python train.py --n_experts=32 --d_expert=160 --init_std_up=0.0416 --decay_fraction=0.661 --max_seq_len=512
Below are experts of layer 6 (counted from 0) of a mixture-of-experts language model. Rows are named router (the router's row for the expert) and show model dimensions 0-255. Each number is 128 + 32 x the weight over its row's rms, rounded and kept within 0 to 255.
After each expert's rows: a language model's description of what the expert responds to. This comes from a sample of Wikipedia text that the model never trained on.

# expert 15
router [114 104 133 176 132 139 169 124 125 175 166 111 144 131  88  95  94  75 202 106  75 177 105 170 176 124 100  94 126  91 106 165 116 215 190 141 148  95 161 156 138 151 169 122 128  95 122  97 144 128 167  95 150 116 132  86 134 102 190 154  67 137 122 159 105 152 114 154 107 140 127 128 137 150 101 110 140 119 138 138  73  70 100 157 131 136 110 138 107  80  96 117 126 159 137  88 157 159  78 154 135 157 145  76 125 154  73  94 139 140 157 114 133  64 131 125  79 109 135 169 163  82 122 130 188 123 110 132  45 114 175 165 111 106 162 146 141 161 135  96 114 136 106  98 173 140 163 138 165 145 139 147  90 177 103  91  98 122 145 119 124 175 135 188 126 139 112 167 127 205  49 194 166 149 119 104 149 129 193 127 137 132 120 105  91 153  77 139 147 178 129 118  84 182 171 136 141  91 146 143 114  93 109  65 120 116 168  83  53  26  90 135 102 158 148 131 180 148 109  94 132 180 178 121 119 128 117  82 125 178 125 152 153 107 142 148 134 108  95 127 155 188 107 165 167 122 146 116 133 166 135 105 152  74 133 140]
Pipe separators in wiki tables, especially at row starts, plus semicolons, slashes, dashes and colons separating list fields.

# expert 25
router [108 141 147 107 109 153 153 159 160  61 166  87 146 148  65  69 121 107  93 128  82 102  63 170 167 136 128 110 150  65 135 129 115 114 146 114 157  66 133 144 109 129   0  98 122 140 147 130 160 116 181  99 183 113 124 148  95 164 127 128 151 147 143 170 127  87 145 171  76 144 114 166 145  84 139 134 149 186 131 163 108 105 125 163 194 130 126 197 104 121 130 141 150 131  96 163 138 119 140 143  72 140 129  99 109 140 147 101 129 158  87  61 111  83 167 104  87 133 119 191 131 135 151 108 101 143 142  68 126  67 102 157 106 173 122 100 151  86 194 170  98 183 158 199 111 128 119 148 126 110  95 113 123 165 172  99  92 142 102 108 109 149 165 158 125 122 138 111 130 127  73 185 164 127 134  77  98 115 140  80 132  80 158 150 149 124 129 114 150 118 160 131 126 121 135 122 153 116 150 136  70 197 136  89 102 176  94 114 105  70 122 106 123 164 105  71 129 101 132  66 179  82 135 101 140 112 140 125 151 191  98 145 142 107 189 135  98 127  92 135  94 127 153 173 146  79 141 170 141 149 148 147 219 148 149 140]
Nouns and name words following the or a, mostly sports and places, e.g. the club, 2013 season, United States, New York.

# expert 17
router [118 146 145 162  95 195 166 104 104 150 161 135 150 110 140  60  93  65 144 170 125 154  89 140 206 111  53 119 136  94  89 148  88 177 151  83 166  89 130 110 136 138  48 123  89 142 145 114 127 147 171 129 194 149 160 135 102 165 144 110 107 143 111 138 107 128  76 164 122 133 166 173  69 123  95 150 104 108  97 197 123 137 126  95  91 147 137 113 119 140  62 128 210 145 133 101 144 125 148 110 124 143  66 110 135 162  92 115 154 143 130  55 104  99 132 107  99  65 141 123 164  50 116  90 125 125 181  83 162  97  86 153 178 115 156  86 139  97 148 138 137 166 155  93 111 123  76 180  96  98 131 131 105 138 210 151 102 141 141 126 120 155 122 108 163 141 147 108 159 132 107 205 201 130 123 110 114 134 195  78 142 105 151 101 128 136 118 177  92 118 143 146 111  96 123 103 157 109 130 103  74 106 125  95 121 138  89  48 120 118  42 132 126 150 150 108 173  99 133 117 151 131 169  82 156  97 107 120 127 180  85 143 153 137 158 147 171 118 126 167 130 159 142 135 148 113 170 154 157 113 152  93 204 121 130 134]
Nouns ending a noun phrase about institutions, sport and politics, such as World War, council, referendum, Cup, season, election.

# expert 4
router [150 153 119 162 133 156 136 115 104 144 144  84 190 152 114 131 177 157 121 110  89 150  90 205 161 127 139 113 149  39  96 120 122 165 158 151 109  97 136 227 112 144   0 131 124 102 152 113 146 156 158  93 121 104 127 168  96 148  98 104 155 113 134 137 121 116 146 162 103  93 104 143 105  85  88 103 170 177 154 161  62  98  71 128 154  92 145 162 129 122 135 114 137 119 132 159 199 142 141 144  95 124 136 120 111 121 157  85 140 157 135 115  70 142  95 118 140 112 140 139 130 185 111 138 146 100 127  64 107 106 126 162 135 126 134 164  92 135 126 175 178 152 190 177 169  74  78 174 127 109 108 169 121 138 135  54 155 142 115  82 139 116 185 189 124  91 137  68 164 132  89 114 135 113 137 114 119 147 168  97 163  86 119 135 180 117  82 165 104 123  71 167 130  97 121  68 163 120 139 116  73 171 127  70  78 185 142  93 130  85 118  64 126 135 135 134 152 167  99 125 139 121 119 164 143 147 102 177  92 138  87  74  98  87 100 125 116 133  77 109 140 143 132 164 110 111 119  99 188 103 115 172 165  99  93 134]
Pieces inside words before suffixes like -ing or -ed, such as foot(ing), ecut(ively), and phrasal particles out, down, off, over.

# expert 9
router [158 150 159 191 123 158 135 165 143 157 167  92 122  85 145 136 116  89 119 137 110 121 129 163 175 119 118 161 162 110 101 188  94  95  95 121 115  99 147 113 157 125 118 139 139 135 124 208 150 151 151 155 167  83 121 167  92 124  92  92  85 113  78 135 136 146  50 144 187 131 119 140 153 131  77 161 170 113 156 199 143 125  74 161 133 159 107 143 104 150  98 117 176 146 154 105 125 119 110  88 156 155 102 122 177 168  79 109 136 115 194  98 128  99 145  93 115  96 154 124 142 145 100 139 108 102 120 135 147  96  80 121 168 117 171  75 104 102  93 166 137  56 166  76 100 115 127 136 153 119 168 115  73 126 183 154 111 109 118 189 109 137 191 144 158 184 137 105 151 173 102 165 173 123 143 136 126  68 109  99 102 107 153 115 128  97 111  81 124 158  82 210 126 126 174  83 123 106 138  92  70 102 168  96 100 202 154  87  60  99  89  84  96 210 137 103 181  94  96 119 149 135 150 141 132 117 115 161  71 149 110 154 159 178 115 139 109 121  62 183 126 147 111 172  96  89 160 136 112 122 128 156 101 133  83 171]
Verb endings -ed and -ing and participles like reported or overthrown, plus month names in dates such as October 11 or 18 May.

# expert 30
router [180 114 104 128 141 141 134 153  83 182 153 116  94 113 139 122 156 110 221  93 123 155  73 149 109 134 146 141 132 116 123 126 118 174 165  82 176  56 153 135 138 138 145 134 149 156 142 116 130 143 121 134  86  75 111 123 116 147  97 145 124 112  91 114 151 127 140 150 145 115 182 194 100 133  92 116 132 129  88 168 105 104 129 160 145 158 133 150  93 144 153 135 160 149 170 138 173 105 126 120 157 169  71  70 175  99 140  93 205 119 167 109 104  96 164  95  47 114 115 127 153  94 108 135 118  86  61  29 165 132 128 133 132  88 145  50 182 138  96 131 136 189 124  89  98 135 131 179 128  96 117 153  96 167 123 148 226 120 139 108 103 145 201 165 170 145 187 178 206 149 107 129 145 104 146 133 157 140 136 150 173  86 120 127 145 150 116 104 133 162 123  88  71  84 143 136 149  75 168 126 161 120 130  96 129 106 108 121 126 114 142 119 150 149 162  95 134 133 126  95 146 169 117 114 139 127 100  73 153 161 136 180 136 147 176 178 159 135  97 152 142 150  96 177 116  79 149 105 124  95 160  85 132  51  42 147]
Verbs was, is, were, has and pronouns it, he, plus also, not, right after a sentence subject in narrative prose.

# expert 29
router [173 110 125 167  93 164  92 126 108 162 183 101 123 151  99  88 139 169 110 107 131 142  82 132 145  73  87  98 173 107  49 146 139 148 122 106 184 133 168  94 139 116 117 123 158 208 105 158 158  98 152 141 151 137 118 145 128 116 143 121  91 161 129 149 150 122  49 164 129 117 126 120 109 134 131 138  60 158 148 117 128 141 137 139 180 120 159 162 101 110  88 154 165 139 141 207 152 108  93 117 127 179  72  78 132 123 136 112 177 164 163 115 133  85 116 109  60  77 167 138 179 138  98 145 145 153 137  88 138 152 127 162 196 104 198 177  94 136  85 134 120 158 153 153 158 139 140 138 159 129 174 152 179 118 172 100 167 161 118 119  94 174 166 162 163 123 114 105 121 119 111 151 148 145 131  73 180 117 155  80 147  96  92  50 102 133 125 116 128 155 107 104 102 165 141  90 128 111 144 107 102 168 153  83  82 143 135  92  92 132  69 105  88 130 102 144 159 125 130  88 163 189 153 179 122 138  98  91 141 214  54 206 139 153 132 140 131 121 169 165 130 145 107 161 147  70 132 161 177 147 107 111 174 148 125 201]
Individual digits and small numbers, often completing years like 197-9 or 200-9, and numbers in table cells and scores.

# expert 14
router [138 124 144 116 143 123 133 156  91 126 127 154 149  89  94  51  83 185 166 127 156 112 136 138 158 131 137  91 155  89 101 135 150 159 155  75 138 116 109 111 144 119  22 143  86 150 144 132 144 166 104  59 154 129 120  92 137 134  95 151  79 172  74 193 134 114 111 149 113 169  85 164 143 169 126 100  85 103 151 147  80 135 103 134 123 156 126 140  98 119 123 135 157 190 176 167  98 139 132  94 139 190 106  90 105 194 168 115 183 115 168  85 143 104 204  82  84  79 197  93 111 130 105 125 131 118 128 124 114  69  94 142  98 108 176  91 152 173 145 131 149 130 147 102 126  97 101 139 162 114 112 146  86  96 174 101 125 130 149 126 150 156 187 150 165 116 116  92 200 101 146  96 171 124 138 150 185 141 123  77 137 113  73 107 125 112  34 129 165 122 137 167 127 146 137 174 154 112 195 137 114 159  96  96  78 129 128  79 133  61  87 125 133 127  99  55 157 150  97 116 136 163 155  97 145  93  89 144 139 131  76 149 124 145  85 190 131  99 108 103 147 150 119 176 150 160 150  71 123 144 138 104 165 101  78 145]
Closing syllables of foreign personal and place names after a consonant piece, such as Tel Av-iv, Ils-ley, Yun-us, Berg-en.

# expert 21
router [151 157  85 154 106 162 146 119  72 106 138 109 111 106 124  95  60  74 117 125  88 111  70 152 197 126 141 120 138 108 121 160 141 129 136 157 152  63 139 110 102 100   0 114  97  96 150 114 143 123 202  85 176 107 160 116  86 120 120 139  34 129 111 192  86  97 151 114  95 135 163 141  99 141 133 159 103  66 159 188  79 128 142 158 101 134 140 151 141 117 142 151 210 120 105 161 165 127 128  89 113 132 127 135 147 157 123 119 186 148 126  66 165  78 170 124  60  94 165 144 147 122 121  71 133 130  82 107 131  98 101 162 183 176 182  99 126 100  99 126 161 151 171 160  98 140 118 130 144 121  98 122  85 141 142  70 131 149 186 126  92 130 199 122 153 144 183  94 138 112 101 123 165 173 125 112 103 133 135 111 102  98 154 115 121 139 108 113 114 111 161 145  86 129 126 135 111 105 162 117  98 126 122  85 144 177 102  70  91 110  99 125 182 173 149  75 186 129 114 125 156 105 119 107 118  91 111 116 127 152 116 127 107 114 101 128 150 123 156 133 117 112 151 134 160 129 132  92 147 122 172 133 176 110 108 123]
Place-name words like States, York, London, California, South, plus infobox field labels like Location or Citizenship.

# expert 8
router [100 145 102 150  41 153 135 161 113 113 186 107  80 126 155  58  94 120 104 119 122  89 139 202 193 104 102 115 115  94 127 104 143 144 127 113 156  38 157 168 118  76  23  89  98 182 153 100 139 141 171 121 141 114 161 160 149 155 125 167  67 172 149 136 142 109 112 130  93 128 170 125 116 114 123 125 183 175  98 196  77  96  96 117 118 170 148 136 117 177 115 115 152 118 152 130 126 155 145 135  96 180 120 104 154 170 101 116 134 153 100 123  78  85 162  60 103  71 132 187 164  98 117  98 138 164 135  64 116 134  88 157 150 188  81 134 182  72 148  99 109 146  92 155 105 138 140 138 181  96 132 121 118 137 164 114 106 164 173 151  87 149 148 160 128 138 148 133 170 118  76 164 189  92 134 103  85 139 146  91 190 135 123 148 122 134 101 100 132 146 103 122 109 134 168  81 158  98 141  88  68 118 145 102  82 149 125  95 117 100 103 162  96 189 146 134 174  91 146  89 145 171 115 161 120 101 137  65 123 179 108 108 190 124 141 116 117 144 103 138 111 126 177 106 111 128 174 157 121  92 132  89 135 131 102  98]
Row-ending pipes and header divider lines in tables, plus chart and ranking nouns like number, place, round, Nominated, Votes.

# expert 12
router [109 122 114 138 110 139 158 113 117 121 122  76 118 115 111 138 166  80 183 124 111 112 221 113 163  70 148 128 172  94 112 160 156 145 165 123 155  81 128 108 107 147 169  88 121 127 113 158 154 144 135  82 170  96 110 133 113  13 131 150  56 115 123 147 159 120 111 182 110  56 115 176 135 127 108 134 122 198 111 152 132  95 131 128 114 107  88 158  92 111  86 122 116 158 115 145  76 163 124 135  98 136  54 126 109 106 136 147 168 150 162 106  63 103 199 135  97  89 172 141 137 152 121 128  89  93 127  80 111 139  85 146 158 150 252 151 142  83  92 165 144 137 118 122 128 131  83 178 148 112 121 164 132 151 176 117 140 121 115 118 126 191 115 139 154 152  94 146 147 210 104 117 180 186 142 139 124 168 150  94 147 108  83 114 135 124 141 153 145 120 137 170 124 131 173  82 155 136 200 102  65 108 153  79 113 156 146  68 148 110  68 117 120 159 121 158 144 114 172 123 157 128 143 121 121  70  54 101  81 163 120 147 154  80 111 142 120 149 134 128 143 167 136 164 142 114 132 131 164 162 180 136 112 128  75 179]
Prepositions in running prose such as of, in, to, for, by, at, from, as in "held by" or "according to".

# expert 22
router [154  88 161 146 105 128 211 148 161 185 124 102 172  54 160  54 112 114 165  92 116 196 102 194 151 139  28 120 116 142 132 136 141 160 132 135 151  99 118 193  80 169  85 116 180 112  88 197 142 147 136 113 132 100  76 140 114 136 101  84  88 165 152 135 130 120  64 148 159 150 119 149  85 120 105 121  74 158 106 186  98 100 112 115 194 133 144 144 116 154  99 161 150 168 178  95 105 116 178 171 146 146 124  93 139  93 131  90 174 134 129  95  49 120 181  89 106 107 135 149 100  88 161 139 158  90 166 110 184 117 121 160 105 122 219 140 132 171 122 121 125 158 112 156 114  77 112 138 160  93  87 165  64 182 115 118 125 148 170  47 144 123 136 124 152 154 136 166  98 125 104 154 178 145 121 125 123 129 101 127 137 120 174 133 139 123 117 178 123 116 121 115 110 103 139 181 169 127 158 125 109 194 167  66 115 169 131  99 132 134  94 104 102 148 169  68 131 138 140 100 132 150 126 122 175  83  74 125  87 138 146 105 107 138 157 143 161 143  97 107 118 125  95 117 183 124 135  84 133 121 134 143 173 103  93 131]
Opening parenthesis or quote before a gloss, acronym or age, e.g. (CIA), (aged 31), and paragraph breaks before == headings.

# expert 7
router [192  88 129 137  87 180 151 111 127 152 137 102 111  92 123 113 119 118 185 190 117 139  99 131 178 105  96  96 161 157 118 193 112 130 157 130 111  71 140 150 160 121 129 119 129 121  85 150 143 180 155 102 126  94 146  90 165 207 130 150  75 122 116 145 131 130 125 130 132  90 118 189 120 168 104 138 110  95 175 100  97 122 120 145 179 125  98 180 101 136  99 148 146  71 104 184 126 141 140 119 124 179 109  44 149 105  54 105 163 135 136 115 123 133 175 158  51  88 120 178 134 146 117 115 167 110 142 104 105 153  94 139 110 175 202 112 130 165 114 179 145 100 182 125  75  84 124 147 175 136 175 191 125 126 177  93  71 122 122 167 182 167 179 162 150 152 144 145 129 101  74 119 143 177 148 127 149 104 182 115 131 148 141  92 105 149 143  99  91 146 118 135 118 154 147 120 163  87 157 108 100 225 113  96 129 166  77  96  75 100  95 145 106 112 204 111 130 109 168  62 166 192 112 151 133  83 156 136 158 147 156 165 177 106 137 137 110 172 119 147 121 159 123 120 129  85 130 118 146 156 189 108  97 152 109 156]
Closing parentheses, quotes, brackets and table pipes after numbers, plus ordinal endings th/nd, e.g. 6th, 29th, (1988), 0.38%.

# expert 31
router [201 164  78 114 107 160 157 125 143 139 194  89 117  72 166 106 107  71 133 149 110  93 102 192 146 116 130 127 116 107 119 185 106 170 155 161 148  52 127 112 133 107  80 105 124 157 146 187 174 127 155 138 126  93  87 144 165 137 105  80 103 124  98 160 117 131 141 126 157 126 132 169 106 129 119 143 109 165  93 184  95  76 130 128 153 150 162 175 118 119 168 142 180 145 174 161 189  98 132 109 132 175 134  81 146 131 144  95 137 160 145 143 104  75 127 106  86  94 152 156  99  66 130  42 124 118  76 146 122 141 108 131  81 123 159 128 135 132 122 148 123 172 121 175 164 156 136 148 193 118 125 153 113 113 201 103 178 136 113  83 173 124 168 128 107 127 176 128 115 129 160 156 157  86 168 148 108 102 159  53 179 104  63  70 144 111 126 157 109 141 152 160 131 160 118 133 144  68 149 137  99 127  82  92  86 180 139  92  91 102 119 170 123 168 123 132 148 140 160  55 206 130 153 135 103 119  84 135 179 136 131 130 145 146 182 108 138  97 106 149 104 130  54 147  84 161  97 140 161 104 114  86 138 200  78 122]
Label words starting infobox, list or table rows, e.g. Location, Population, Species, Born, Coordinates, plus There at sentence start.

# expert 2
router [142 163 126 115  27 136 164 134 139 130 189 123 119 110 153  80 112 134 143 129  97  87 168 176 160 123 161 120 123  87 103 161  83 169 189 114 148 111 204 149 112 115 101 140 119 174 150 118 122 165 199 109 149 111 145 147 122 141 108 153  89 126  85 157 174  70 165 109 166 152 135 152  50 107 141 156 130 175 112 190  64 151  85 148 195 141 153 111 171 117 167 119 161 156 170 143 146 160 124 128 101 153 129 100 127 118 129 107 189 120 139 135  92  97 174 105  50 102 164 162 134 104 164 142  84  89 111  47 137 113 107 184 121 189 184 105 171 115 165 114 152 113 161 146 107 119 113 153 153 166  70  95 145 110 164  99  97 143 157 158 115 136 219 157 114 120 155 144 122  91 109 149 159 130 159  64 142 108 175 116 142 115 101  91 165 139 126 147  70 103 130 137 146 157 193 155 150 105 152 151  92 157 177  27 106 151 144 102  91  85  76  77 100 161 150 122 125 135 167 105 178 151 142 111 100 121  89 121  76 139 131 114 125 108 149 138 173 112 116 124 126 144 148 146 143 102 179 109 115 152 136 130 135 148 154  93]
Given names and name-starts opening a personal name in prose or tables, such as John, William, David, Louis before XIV.

# expert 28
router [197  70  95 132 127 151 115 105 105 173 148 115 140  95 102  45 201 159 119 180 140  75 137 142 165 109 102 215 126 157 114 142 102 175 150 132 121 134 132 141 129  96  31 160 184 137 132 133 183 128 136  99 171 157 143 118 128 126 127 135 163 100 123 180 149  84 145 140  95 116 111 180 137 121 165 145 104 124 143 159  89 106  71 130 133 162 130 169 112 143 143 114 144 143  87 127 182 116  86 109 158 152  89 100 170 140 144  87 159 183 138  68 148  56 122  73 119  82 213 138 143 138 158 145 199 134 143 144 111  64 104 182 170 160 130 168 102  95 142 140 165 162 116 172 190 143 147 166 130 121 137 144 171 115 132 111  94 170 128 143 168 170 183 173 129 188 163 142 125 183 131 127 172 161  89  97 103 121 102 125 132 124  93 131 174 108  82  50 147 134 143 138 107 113 143 142 113 115 138 135  82 132 149 120 112 119  96  89 106  89 104  90 105 204 110 115 161 145 129  82 208 121 109 124 100 143 130 136 127  89 112 160 153 136 169 126 141 127 110 106 103 191 103 122 118 103 169 157 128 114 155  99 169 179 125 170]
Closing word pieces and digits completing years or words, e.g. larg-est, in-ch, over-night, 191-1, 980-s, plus century, ago, well.

# expert 16
router [176  94 132 146 146 149 176 154  92 104 171 115 139 134 100 124  69  96 137 155 123 140 121 219 136 144 126 110 134 152 122 182 143 167 195 138 148 125 147 106 113 110  59 168 139 179  65 154 126 154 154  76 186 127  98 117 112 126 101  81 146 145  71 129 135 161 140 131 134  91 162 180 109 134 135 163  48 142  95 142 113 132 128 189 195 139 127 123 144 124 179 119 196 169 126 149 168 157 113 124  76 203  99 103 127 140 172 146 154 118 167 110 125  97 152  82  38  87 144 103 134 134 162 113 123 136 104 115 119 147  73 106 170 109 178  76 128 154 154 175 194 123 114 129 110 100  77 195 121 128 154 129 105 184 164 162 116 153 119 101 149 176 182 151 183 122  99 103 203  88 105 156 171 136 164 103 133 111 120  82 143  88 101 126  90 134 122  97 128  95 176 121 100 134 178 136 112  99 199  93  78 116 178  85 130 129 129  96  87 125 119  87 140 148 141 101 141 133 131 113 136 107 156 150  94  97  69  82 113 172 114 188 202 187 135 141 130 149 117 138 140 125  96 101 149 134 148 129 136 146 150 112 150  98 138 160]
Lowercase letter pieces inside foreign names and technical words, e.g. Colacur-c-io, Viní-c-ius, Santa Catar-ina, van der Meul-en.

# expert 10
router [125 122 150 123 119 159 107 166 189 148 246 142 143 108  88 108 113 106 167 181 144 129 100 144 142 147  72  81 147 139 140 159  79 160 136  55 156 111 151 140 137 100 111  96  65 163 155 112 142 197 112 134 150 124 104  61  96 106 132 129 129 163  72 155 162 174 125 114 120 136 115 188 132 126 111 148 109 106 112 135 123 103 118 176 125  98 159 153  94 128 134 115 158  87 141 136 158 195 127  95 177 143 127  92 153 135 113 110 207 145 115  84 135  70 140  59 108  60 143 136 150 159 149  94  71 110 128  75 145 147 138 128 117 109 177 126 136 122 138  97 129  79 138  98  90 142 129  93 146 110 102 147  76 146 137 113 114 102 174  89 100  91 119 190 151 137 132 104 118 192  43 191 163 206 151  80 113 127 119 119 106  67 100  91 122 112 100 115 110 103 157 144 128  75 144 165 197  81 150 119  87 107 125  73 144 157  99 151  64  52  87 111  81 159 144 141 136 141 129  64 149 154 142 127 122 143  77 127  77 171 139 171 113 105 153 141 171 112 128  85 125 150 122 134 112  78  86 140 107 116 106 122 127 121 131 128]
Possessive words his, their, its, her, 's before nouns like career or own, plus including/include and "such as".

# expert 20
router [123 106 132  94 151 149 132 125 162 169 166  66 122 118 136  88 112 159 117 133 161 123 158 203 174 111 143 168 133  78  99 200 116 174 175  85 122  75 115 174 162  79  25 119 131 163 114 130 126 122 186 112 167  98 125 118 111 136 111 115 147 175  91 133 140  88 152 166 119 119 100 122 157 104 140 147 130 114 136 136 134 120 120 151 124 147 128 143 139  92 117 116 131 167 133 184 140 145 204 152  81 147 115 154 191 145  85  85 143 152 164 119 144 118 122 101  60  91 205 141 172  77  96 139 105  84 121  83 164 104 108 135 109 181 123  64 162 104 112 106 167  96 162 160 134  83 103 129 163 160  82 153  76 137 141 122 164 131 125 152 108 145 126 175 138 149 190  86 175 116 111 115 160 102 170 128 159 133 129 136 123 113 165 133 161  92  64 122 153 170 131 145  84 111 130 137  80 137 164 101  35 140 139  61 120 124 162  79 147  49  70 149 161 149  91  81  94 132 176 108 103 158 156  72 134 108  86  81 173 144 100 150 162 156 138 173  91  98 128 117 142 113 129 156 146  93 149 138 165 153 130  79 147  81 103 164]
Inner fragments of surnames and foreign words right after a capital initial, such as H-ust-on, I-ber-ia, Be-ow-ulf, Ne-ill.

# expert 24
router [176 114 161 136 108 163 116 104 178 141 122 123 145 129 128 101  96 116 144 152 116 178 182 129 140 126  99 133 122 144  88 155  96 194 187  87 154  76 118 136 141 130 186  84 182 139  99 109 130 122 125 117 145 165 157 126 156 169 105 148  91 160 108 183  96 120 172 121  89 165 208 117  40 121 120  93 169 109 189 161  97 139 103 145 153 203 140  74 120 119 139 125 125 190 138 116 139 122 117 123 102 192  75  87 116 147 122  98 186 124 103 115 146  59  92 112  99  94 159 153 144  74 134 167 130 106 139 110  96  67 149 209 138  99 132 135 122 130  62 152 112 124 148 144 119  72 157 154 143 199 120 166 136 186 126 111  77 220  66 119 130 162 167 158 157 129 177 102 156 174 118 156 146 137 147 142 115 132 140 154  99 122 131 134 158 111 138 189 125 158 108 140 110 171 156 137 118  89 125 128  70 149 138  61  90 180 126  76  67  90 108 126 119 144 168  66 167  96 121  69 109 127 143 107 162 125 105  97 112 153 120 178 125 169 149  88 152 112 130 144 121 117 103 156 142 112 112 155 176 171 135  81  84 119 123 134]
Commas and clause-linking words like and, or, which, who, that, but, after clauses or list items in prose.

# expert 11
router [ 88 131  91 126  99 194 178  66 127 109 160 123 115 100 158  83  77 133 139  71 112 121  96 181 195 116 105 111 174 152 106 142 144 158 204 122 179  75 153 148 134 125  53 121 102 130 130 118 117 164 154 118 209 129 146 124 186 163 121 139  72 139  97 180 148 119 139 128 159 154 109 128 120 112 100 159  67 155  82 177  95 163 159 125  99 151 114 115 156 135  84 140 183  85 112 108 161 147 138 108 129 174 110 130 147 115 156  92 165 127 134  96 117 113 155  53  84  63 155 130 164  83  84 101 105 136 130  69 120 138  88 138 152 136 174 156 122 116 168 111 116 145 160  99 150  91 117 182 103 129 139 111  81 103 150 102 132 164 158 122 169 140 184  95 177 122 154 164 183  90 123 183 130 197 135 128 114 109 196 142 132 129 131  80 116 143 116 113  98 116 124 117 105 112 126 145 139 116 185  99  56  91 152  75 138 147 152  51 155  71  46 121 148 174 105  94 163 108 134 116 123 120 125 102 159  83 112 120  94 212 101 121 152 124 118 155 176 153 117 172 120 156 136 127 158  99 155 160 111 167 114 119 165  99  97 135]
Last word or piece of multiword names of places, organizations and products, such as Game Boy, Street, County, -shire, Records.

# expert 26
router [188 117  89 157 113 156  97 119 158 117 141 138 136 103 147  68 124  79 135 129 111 120  94 137 170 129  52 137 165 147  80 150 138 134 140 161 149  63 127  97 109 127  58 110 176 188 169 102 157 161 176 116 163  66 102 134 130 157 153 113 102 191 126 167 137 146 103  95 139 146  88 150 127 142 108 160 109 124 109 157 139 109 156 157 138 123 126 255  95 127 131 101 177 165 108 131 132 140  96  70 155 170 154  52 131 121 145  95 134 113 113  90 164 149 136 103 155  97 137 124 135 117 109 132 122 116 165  91 177 144  69  85 116 208 129 126 108  79 132 122  97 121 114 151  93 131 131 156 127 125 139 173 136 159 125  72 127 150 145 118 120 130 196 137 144 129 177  72 163 169 122 196 145 171 173  89  80 107 149 102 119 116 130 128 139 135  89  84 149 168 189 168  71 101 140 132 136 100 178 119  47 174 156  91  97 142 138 116  67 101 113 132 101 158 142 110 183  94 159  60 140 149 151  99 134 103 116  51  99 166 108 184 133  76 132 146 107 132 108 184 126 100 112 161 141 110 137 100 141 118 126 112 134 149 119 201]
Numerals, quantifiers and adjectives right after a determiner and before a noun, such as first, two, other, new, several, former.

# expert 27
router [101 175 162 158  64 124 110 115 117  92 167 118 105 119 165  87 102 121 122 152  82 144 126 178 137  96  88 101 185 135  96 127 114 165 144 116 124 112 151 207 126  95  74 163 136 179 120 182 195 136  99 133 139  90 124 107 132 152 102 147  96 140 145 162 202 121 118 108  81 129 130 155  95 186 100 126 109 152 158 121 125  51 146 148 121  95 124 123 116 114  66 102 163 140 121 145 157 168  85 102 141 142 102 128 134 179 104 128 161 108 155  82  84 120 210 112 103 105 133 192 154 132 112 154  85  72  95 152 123  65  74 168 129 126 157  68 120 111 110 185 132 120 160 128  94 122 107 169 147 126 160 178 126 141 146 158 172 204  80  51 195 118 148 159 173 155 152  63 119 181 117 148 138  78 113  58 122  83 119 123 169  71 120  83 136 134 124 167 131 117 118 139 124 115 213 131 169  99 191 112 116 186 128 100  87 157 142 132 117 111  85 140 152 152 180  92 123 130 148 143 115 129 131 117 163 113 115 108  66 177 123 118 170  84 153 119 154 109  99 158 146 140 129 151 131 118 138 162 159 113 129 153  73 120 163 172]
Standalone space tokens before numbers or years, often after table pipes or words like on or since, plus dashes, slashes and currency signs.

# expert 19
router [162  90 119 130 103 156 136 108 109 148 163 111 111 140 132 120 172 123 178  75  71 120  94  97 135 102  69 153 140 166  74 103 139 107 155  67 100  72 108 151 114 101 150 125 167 132 127 166 127 128 122  91 169 142 128 134 113 143  60 135  64 182 129 194 165  51 139  99 104  96  95 178  81 152 110 138  98 103 142 174 128  85  84 147 113 121 158 142  99 139 119 107 190 134 139 142 166 144 123 144 111 157 163  63 183 129 132 143 142 155 167  84 135 129 151 118 107 130 139 165 137 117  73  90 146  96  26 117 143 118 128 107 123 170 144 105 100 105  94 121 128 160 149 151 101  67  97 150 197 158 132 176  95 143 106 114  90 153 141 149 142  99 135 158 170 135 184  83 122 153 130 133 112 108 151 115 106  95 127  94 136  72 136  99 159 111 101  88 162  98 136 217  53  94 136 123 142 157 182 186 121 130 123  92 153 162 147  96 134 155 126  81  88 148  86  47 165 138 129  70 161 198 157 149 157 109 131 162  88 178 102 156 133  84 145 160 166 164 139 139 173 122  99 115 177  71 144 116  87 176 133 125 113 121  99 152]
Articles the, a, an, this starting noun phrases, plus dashes opening list items and colons after infobox labels like Website:.

# expert 0
router [164 143 172 185 111 202 124 122  96 121 174 115 134 107 153  90  63 104  98 116 110 174 114 165 173 113  52 107 131 150  86 146 146 184 147  59 133 138 170 172 105 105  91 113 164 153 155 191 154 136 131 133 111 104 117 122 152  72 133  97  98 113 117 162 149 133 114 134 167 133 165 196 138 141  93 130 154 151 160  93  80  66 121 132 117 114 114 160 130 143 133 111 161 127 141 126 145 101 145 127 138 178  92 113 161 115 139  63 135 188 187 140 148 152 141 135  85 163 189 165 146  38 153 157 100 159 120 137  60 127  73 131 158 137 111 121 154 157 113 165 184 171 147 130  86 148  75 144 159 144 136 151  79 108 117 127 122 159  97 135 129 121 128 155 156 164 181 149 148 127  85 188 178 154 133 129 135 116 116  88 153  89 111  72 117  77  72 132  64 134 133 156  81 129 184 131  92 119 156  54 143 123 125 109  64 149 161 123 100 149  96 111 144 140 144 113 111 173 161 105 123 145 131 164 143  96 111  93 148 162  59 114 179  64 112 149 156 147 144 123 119  21 124 130 143 111 126 110 184  89 125  86 148 114 114  95]
Suffix pieces ending a word, such as plural s, -ations, -ers, -ance, plus up in "made up of".

# expert 1
router [138 119 134 151  88 201 179 133 112 117 114 115 123  83 163  85 107 132 177  76 119 104 172 132 162 123 124  96 146 132 132 141 123 144 175 127 162 121 145 207 126 147 141 130 117 175 110 111 173 174 127 123 140 115 163 113 114 185 128  86 104 160  70 172 127 132  82 154 150 143 125 118 103 121 128 163 108 146 109 141  73  62 114 158 166  52 168 123 132  99 133 175 204 144 140 140 128 190 127 129 146 142 113  99  89 107 119  40 163 149 104 144  71 121  79  72  95 148 134 191 218 114 130 110 120 143 174 110 182 115 122 157 132  86 203 103 125 145 122  88 130 147 136 102 124 144 117 169 151 168 136  64 132 127 193 132 104  98 183  72 183  86 141 178 133 155 129  85 110 152  64 191 169 112 129 118 142  83 102 119 138 126 113 159 120 145  68 108 113 157 136 101 117 114 183 113 123 104 188 127 112 195 124  94 146 137 129  94 114  70 101 137  49 154 169 100 138 125 144 107 158 211 201 122 123  86 135 139 132 171 109 135 133 118 160 104 153 163 127 148 111 155 111 144  92 109 136 123 138 136 141  74 112 155 114 100]
Full stops closing sentences or paragraphs, plus dashes, colons and equals signs that split list entries, e.g. "1982.", "Mall – Roseville".